Experts of a small language model: 4 picks a token.
Below are experts of layer 7 (counted from 0) of a mixture-of-experts language model. Rows are named router (the router's row for the expert), up (a neuron's input weights, with its number) and show model dimensions 224-447. Each number is 500 + 40 x the weight over its row's rms, rounded and kept within 0 to 999. Numbers have three digits each.
After each expert's rows: "comes after" lists some tokens at least twice as common just before its tokens as in all text; "mostly gets" lists some tokens that are sent to it at least half of the time. This comes from a sample of Wikipedia text that the model never trained on. Tokens count by the router's weight.

# expert 11
router:532459534564465513572519541515469498440451528571539498386414517537456441500483441580552589475444501416467506483456491530543473510403545568506470512450503436395475557502506455521475528548444504525514517567556480495493547518468541543556437431460408540510488544483496457525528516438475447485497511530634614462440525496466503469420556509501542464450475545473481504490465517446506499499551515429602486515555517559502506529411532404472446418502455520453460538462509510479493535576519537542489493511463446511428454542482483575508477476461504474508510491501508428508434445510507582475483478510512544496550499509521538448514511535479526558514476470515467487545507529520484491485474
up0:524495448544474500546387562442469518510521430465439488493494495575494507489510498474562553538504444412503447537554539509469532454544496438522513494473485476601499505518421516532533556432456507479498507467459436470454464496447524501541517506544409528489409569541525435534463571456508488480524512562548583454491575463561561468415557477440501488468548489463507496505533495514486403556467445504531391520529484527541501436470487490529454537532441533521467622495463554513498521556488501471562536503439501440531512492516476516511526547398552469552512459485531474550562558449538449469542520534549453497470515483495446517476493593421512500544522437499488529476498503482526550509508
comes after: " in", " the", ",", " New", " of", " United"
mostly gets: " United", " States", " South", " York", " North", " County"

# expert 29
router:514444512453469481503458501512513509476428469494432439516416536516484441485532441542459515461443456425489583443505546505486477492507487543517491494508535460443521507535545475481442491485486515584565510440491541523459526469503470571534500418489475552579516540488581477454547545515519479471461525488536496531527472471488565451487540528562541438494494486554517531490496505499495429449514567481559511480570530558476547533492496483544453436557511559462527502495446479475504467514515549526566511479442453617476476482527480530464540496460481537473517439439498495423534478553446488562598469463471465473471456482499474497485510452467522551467481524540502476521507531515447450511491
up0:474529470541497526497513408481575505503493474459475512505514529496499479489530527456446498573456559468529543511512544494525461536552515536559481515504547491455531537527565529506477544458513544539522505525457499523528480444499518526491521526489405498597500420488541541482478564460479504508484579598536580539495537464535487437528525449442485461445557512481473501524516473455562513527515518479466519499403462596475475537497495476493579552496490512436519528485514520501492505462494592472504427511461521492517450450581542483506513539546477522518520472544523489472456448525494423541507414536436494474450468493502451438502554456467478453556534468526485503527537444438460477499436
comes after: " the", " his", " The", " a", " their", " its"
mostly gets: " name", " company", " member", " Party", " government", " General"

# expert 26
router:523487489505461430599501548506497504512516528542539474522481545479522502442503463532482527488470475530421505479507502522564529423449520529573581567457600493480497586593479474505467533546484501495587544439491481478469510495471422519562455465471433549592529470422531504420474603517560480484507537514511463475475527418467429462467489456443509519479481506498516540540444518517592483471518467491493489541454538480527527530449516476501494492577501562456520526501376462457516484504541522549522483503534398460483478487496427536559457467458525516469494483450573443520511487517450539484518465435487523444482529488498532511541538477494534497577475513534494465555522561565492445432477
up0:528561586483447553452485455491533599564512495422534494523569485571496497444512498478507515494539524472504551509502535493515529428507438480536475533510513598558524380503499532508536510571487543519434448497485509507511513503503457481502488495500480445538497496547413474562501503495526447470511553472500471483537458543497551551484550581486450516495577549519519551577501521505501517473482502498508502451523508573480531565448519475449539489559511504452527534474567479477555495525506537536501531443466497524545452512517454503500498479482595552456558492406535492432562517470481503527478499462439436487453490545519491510394552469496477485460453463523485533361527543527493430523529
comes after: " |", "\n", " =", ".", ")", "|"
mostly gets: " ==", "\n", " (", " ===", "·", "("

# expert 7
router:511497517487437444537469485503445501509468509540504447472443565552494474487531461562524542474488516425481528488448530542523468427465513518490550543467530493476507515529509524468491494558443508519592507517563514540473533493473485509571489448508393500515529547458522485462583544475545491519517546453571476453468485414432533561450548512481493481466442473545507540508473486519563499518487515451541430568486441524515496519537507547485498479537469487449518484528474540434491566510575530437514486558533478533467497428463467545494479422446494502468495461434578551422502479525512533483531444545455400547507496527525530493425526562426516616458527447545494445513513536498417471477502
up0:509500523554460459469469503442433520472504456472427490462463592554463469427544480478494470510468453487498480509526506562556480449472470512460520561446553514507497524447501541527469511536516500437444500485517467548494518519551510568561494441507477566451553627458468500499448469502479533486486574521453528508500494474475457510481548512454491465469492476518520496529517482482498493493459572496473546506469431549505492500560566480595417557489483505522539479494515505510501569509499431531451511504549547494507531534453401465583490510459526455566479503448547479497526499503570454505547458488510497542549487495545504532520523556468593541452518401524532534586509455487455425532444
comes after: "\n", ".", "==", "-", " He", "==="
mostly gets: "Personal", "History", "Career", " Location", " Website", " Genus"

# expert 5
router:559465501553449393520469601515550488515531478566524514456483501544510432423620434556536540461475481418482481456489516508503519476500530541537516521429502509479565539494509483509490511549497537556499450484515499535490523507481491518549406471477508555529560568450443405512524551480542446544525493513518478431488446445470406504412437488521569515544511495465562514511417477472523410516502505509575531526539522515505499554522499503455480532507427520487522520526491518461555543528507479537588476505470449513501456466452516520493459484479491555448493492436527529499547463512478519548547446482466460510480481481571545414473544528473499561567471494503423440575508500531487424511429
up0:521491514478468521526529510518465547525593516504468513550532509481562526457503511544442524570508486466522483464458477513492504490492563496494535459543498508508506459499462501547450527522519525472530543495513424471481498454536442512500484523493510546507470566456493474434397537455487443529536478474546491540453594450514469514505482552460532486460457460522545548448494423385446478526504508455478510519575432523458405439480463502469541537487485521553478533472463537585537510509528470508500445522487517568482552488585493389575522497530495488487536523440572494448549526421364570516499479484538574540458433481457485416455439503446549571531477524474518497506464550518640516469437
comes after: " ", " 0", ")", " 1", " 2", " —"
mostly gets: "---|---|---|---|", " 0;", " JPL", " MPC", "·", " ISBN"

# expert 20
router:530509515573464483504458548514480501474508578555519420492495522505497460467622498582472511430497490424517451505466540580475455487487526488487543505468507441422446533518441478490502478544459491516478522501503533502484480448477503541565497464501504542489576577555567493537530502424481463574493495478563461436502484424501519502471569490425525508512484469479569556512525500489565447507566548491577496526480493444536519531443472514524518459565443566499510518468457520474514440621465504524580536518507468532446488494465481541537470454486434535452511522480529507517517472492475491510486512484462503467534469493539483466499558591499527514543483518530472430509497510496483494500414
up0:543535586509555543524507438486474460513532589430521457529518528431498517519548564563492520482566531438502540457485498569552439494511541412494526499502458462515490559530588440462537547486460483586492580540467616523517480500571489458502487510500457511451562521542485518526483500459517467508483513507489519424505502525497529528505542512527514486491497530534487526530542472494511501496553561544558484501538505505558474477557528468552504578424529464461492593489453396506559437525463502506534456476478477530442526538500471526526569464534486492540536420501466462487479533493544442546529486525437506467545407458487415518473503494544528484504444520482558485469527499557464539537557
comes after: " |", "|", " 2", " 1", " km", " 3"
mostly gets: " km", "%", " Total", " million", " MPC", " %"

# expert 21
router:547412497472489489536420480505510566456421505479501451467443523475544472508538479516486552465481520453433511426560523487528510513470528496573482491477557427477609555503532461468424475509525411480537471528568482507501531427452539530517417466475516488568554553490468528473539461504492491530506556505538503524435492479495472528421520534479496510547506477485500524510496517558567462512482573469487489502500512522480533505494495485514530544517458535583485527505444538481527523521537451518501473473439531496471491512446436511484502493421479504478549450492530450499534444480466528608500483464499441466574441439489472406475586511438458450501446530556490480511511516492543441450488
up0:556455472538488431598494602482509458421545487503458497499463513556498482512509485526504502606527491506484496507444535521523591434465404495509514578511502402540574540524521579536437492527564522462515494554493493482549504481419473520454410501475554484440491533420524538472511538529507482497502577543543534566514537483482476472477454483456571531541459472409521508421496505442503446502482452506499441528512515458471543507567476450437505467509521520478584533533502524585478442439537461504553424554493515496525474481466510538423439499497517483498537528486485487460534466475421532490561478489451468483522474556473554468458544468505485474561529465517507464556466496461569468488456
comes after: "\n", "\"", "eo", ");", "ophthalm", " Genus"
mostly gets: "=", ");", " Chris", " *", "\";", " Steve"

# expert 28
router:596461482490490479556412497502551568509393522549512475419477512489523495410582480507544577484536477495472483442498548519522531519518518534537460469450488450482499538516538462446449549599468502527551398578505517537456479452463495464600510469525472516584513556531477498433548553474526441495465476505495449463497497449503502485519520480539515545442410483543473514520397463519530480508499511466535469575517509480490567519478552471543486487517466509391542535539497509421502527525489468552495482462418393524448425469507479500471572469510577566526508433457507514476457457536473477492502470509495466437502479477537536439410542425488502495511507437448494503553560563489503449472474
up0:600485530487525546440495421535429487489483467482505443502583504505483507486503476517550510435511455466555500479582485494466504465537580433505587505488536544526535511507524464495501531482492471455478477454484469502445586546475507596485507481520426495452492565571452493552446466574377493468495510425491564495456493493466532543477506495526525529465535493576487524588497499505530540500514479544466493585579467554446478465505450544463508492531486494497455534509485492513515468519511524507524502515463472542510479475466428529531511618482487520517608451436556491499492508482530522434531556518489487530447484532587460514482513442532584507505514488460497536524498445533468523517487
comes after: "\n", ".", " ", "==", ")", " =="
mostly gets: "---|---|---|---|", "==", ").", "\".", " ==", " ==="

# expert 18
router:526484510501428473562540511443438532410524511497516494480532521516536462455492475505466504467513502478521539458475564562533497456456434572529502477454497461474512548506466536456490542570480482562541461557540492535428525477535459525533546444502484617536519537531487480504506544457538420576491508503530546475471530427469508493434447519521471544370413434543545538485528494521536484458547530495523539573490516447448530579539530498517457454511471541469569457542411539439445495455536525455551468517490498513533453420448440515475537547535543455464451477516552483431479445501458546565515503494494485504505468440527499442424528429461530523513402450504470433500503570506471465472421
up0:463490480515460484481483485492483433436552517490542530450532470477474536498569474550518442508615498521528552480537489484547527532484548503509466493497481485526456479501532519444458466479468444467522557559478485460462583443533508556481453541447520503509474502544500451458505450533517590545498419534452494500507542462422563493462519526435562468506558528514543553448491424576514526491423496443485483493454570544523448515552474394484473508504464498539464496459490559501517527459553490503457537566539443510497507483443461557535444475528535541422462456555519502457515502532515518484506528504515486526529558464511552532491488526522481516521475502451462430541541499454492473503495
comes after: ",", ".", " \"", " that", "'", " for"
mostly gets: " not", " they", " would", " but", " she", " can"

# expert 1
router:571491535473506463500496485489474532394468500500518494496493574473498498500523493578549513441531489431483544499535518443517452460491596525570532527501502419465497503566481503425529550497468514510498449492522565518450522491420506519522453484435488497486479598503513463435565480471523459519464533495528499388419439428460503510487508546464520500423488496585524470498496455472530461493518472509494481545564482459440532504506501490561501436579496488466501540493438459415511473519563482483554503494447471498471486544485434546530505411517520593519470497472593429516524485559541527490563520502447508464541497472484493460525488505455529488492500497544481464533517574474437548500475
up0:582578528496503507483506511431428483445498521523493538528511532482514470510483475535557499504526495494466555522498481490530558519444501419527514512534505460443441625466483503513503550513560418552505458465488482500485462466539477464455525478501482475403544558501565501525443577518516511487456485495522513460445568471507474510599509562493488497538498561503537506529479419537554450510460379517530563504561474460499495490455487501479514481552460504414469524497476555542529513472532541486568488555529530519487447568496490487557538507471581555490489532467560463490487434466508520391518480389508552585498496466489510514531523566480498490508523535505477477542510476498533521470429
comes after: " a", " is", " as", " was", " an", " became"
mostly gets: " became", " an", " a", " footballer", " member", " politician"

# expert 8
router:496514463523444506541457521500498564508510431462499429441454461529583476456487514516485532455441441497453511528457533551535479492481475563523502493425543435487570536560470449511479531545526546500571493512610476498446546506447543538527540492444511547522483489499499519508566492425567480479490561495516460502545546460490541540502488505501464507406493497521530542536524396478519423475542511506535496545512488452489495578465547465487463436526457520427567502510446492477479471566496508475506465465436447509418477484444458546515502430455564465520475449471500486476565517492483502481540480440509501466528529527560511481476541487486549534540466429553494488588549545527505438495407
up0:556418538526528521496538540472448538492548514512519461456439502524567480488529489605443525450513464489489495555376544512590493493552405517541517476518522495470558500511402478490473556479538522480522501493502438411473537515452539497543480507574480505532435477492466471487493451516511489513468391477487467492532594449537493507551502439545467470522487498529438560542505502499526429484497499471521464480532484538523482492572556598514448469526389470497473522567488531491533535469502553490504505428535489510507489439444436450614524474523501492447518543488529552507470502533545534552526518510508478539521511428492489445477461498446525482499510467476401457476526528518513467477507
comes after: " |", "|", " (", ";", " \"", "/"
mostly gets: " 10", " 24", " 25", " 5", " 8", " 20"

# expert 10
router:514466538537468441560469538454458618512452508479474443432519447474518491444503439630495554419493432382522588495422490575492469506506524514528483541485568481434521480484502434533512475549484474542508463443540537545444483501417486578503500476466437527475487481574516507474523533477503503514516489502502549482499572464454496480485526524462484506430451476558568540557517404518501483505550496463504463549488507511489560518511512536498483467527457538464526533552479489424571553476512512590523427481443470538467504518376442539435477452500442470517471479434551498438496531565506586466530460470464469472493497488557513472479526540455555516625495542493412444544533528488450439456459
up0:504540580427500461494442557392499530448459491488545540511570498538536510460509496594476503543509484500542566485525512459444503539521612456502538465545508485523483507521510508531535558514537416525561534475565538509487549414574592461496502561456463498462516530504498448490461487491517482438507461529508496487490497451466501523461503464470552554444552520507472522426486412515451459516481460548483517526544529459516539500508442546512540458519412566428423553498523455476560589507475541498486510516496457465499516442395532491469501468456454531573480465509568489448493557528479521482510486506471505552452527441469485471482503471487560525569465416546509480430515539467495539501525
comes after: " |", "==", " are", " were", " List", " other"
mostly gets: " these", " several", " many", " those", " two", " among"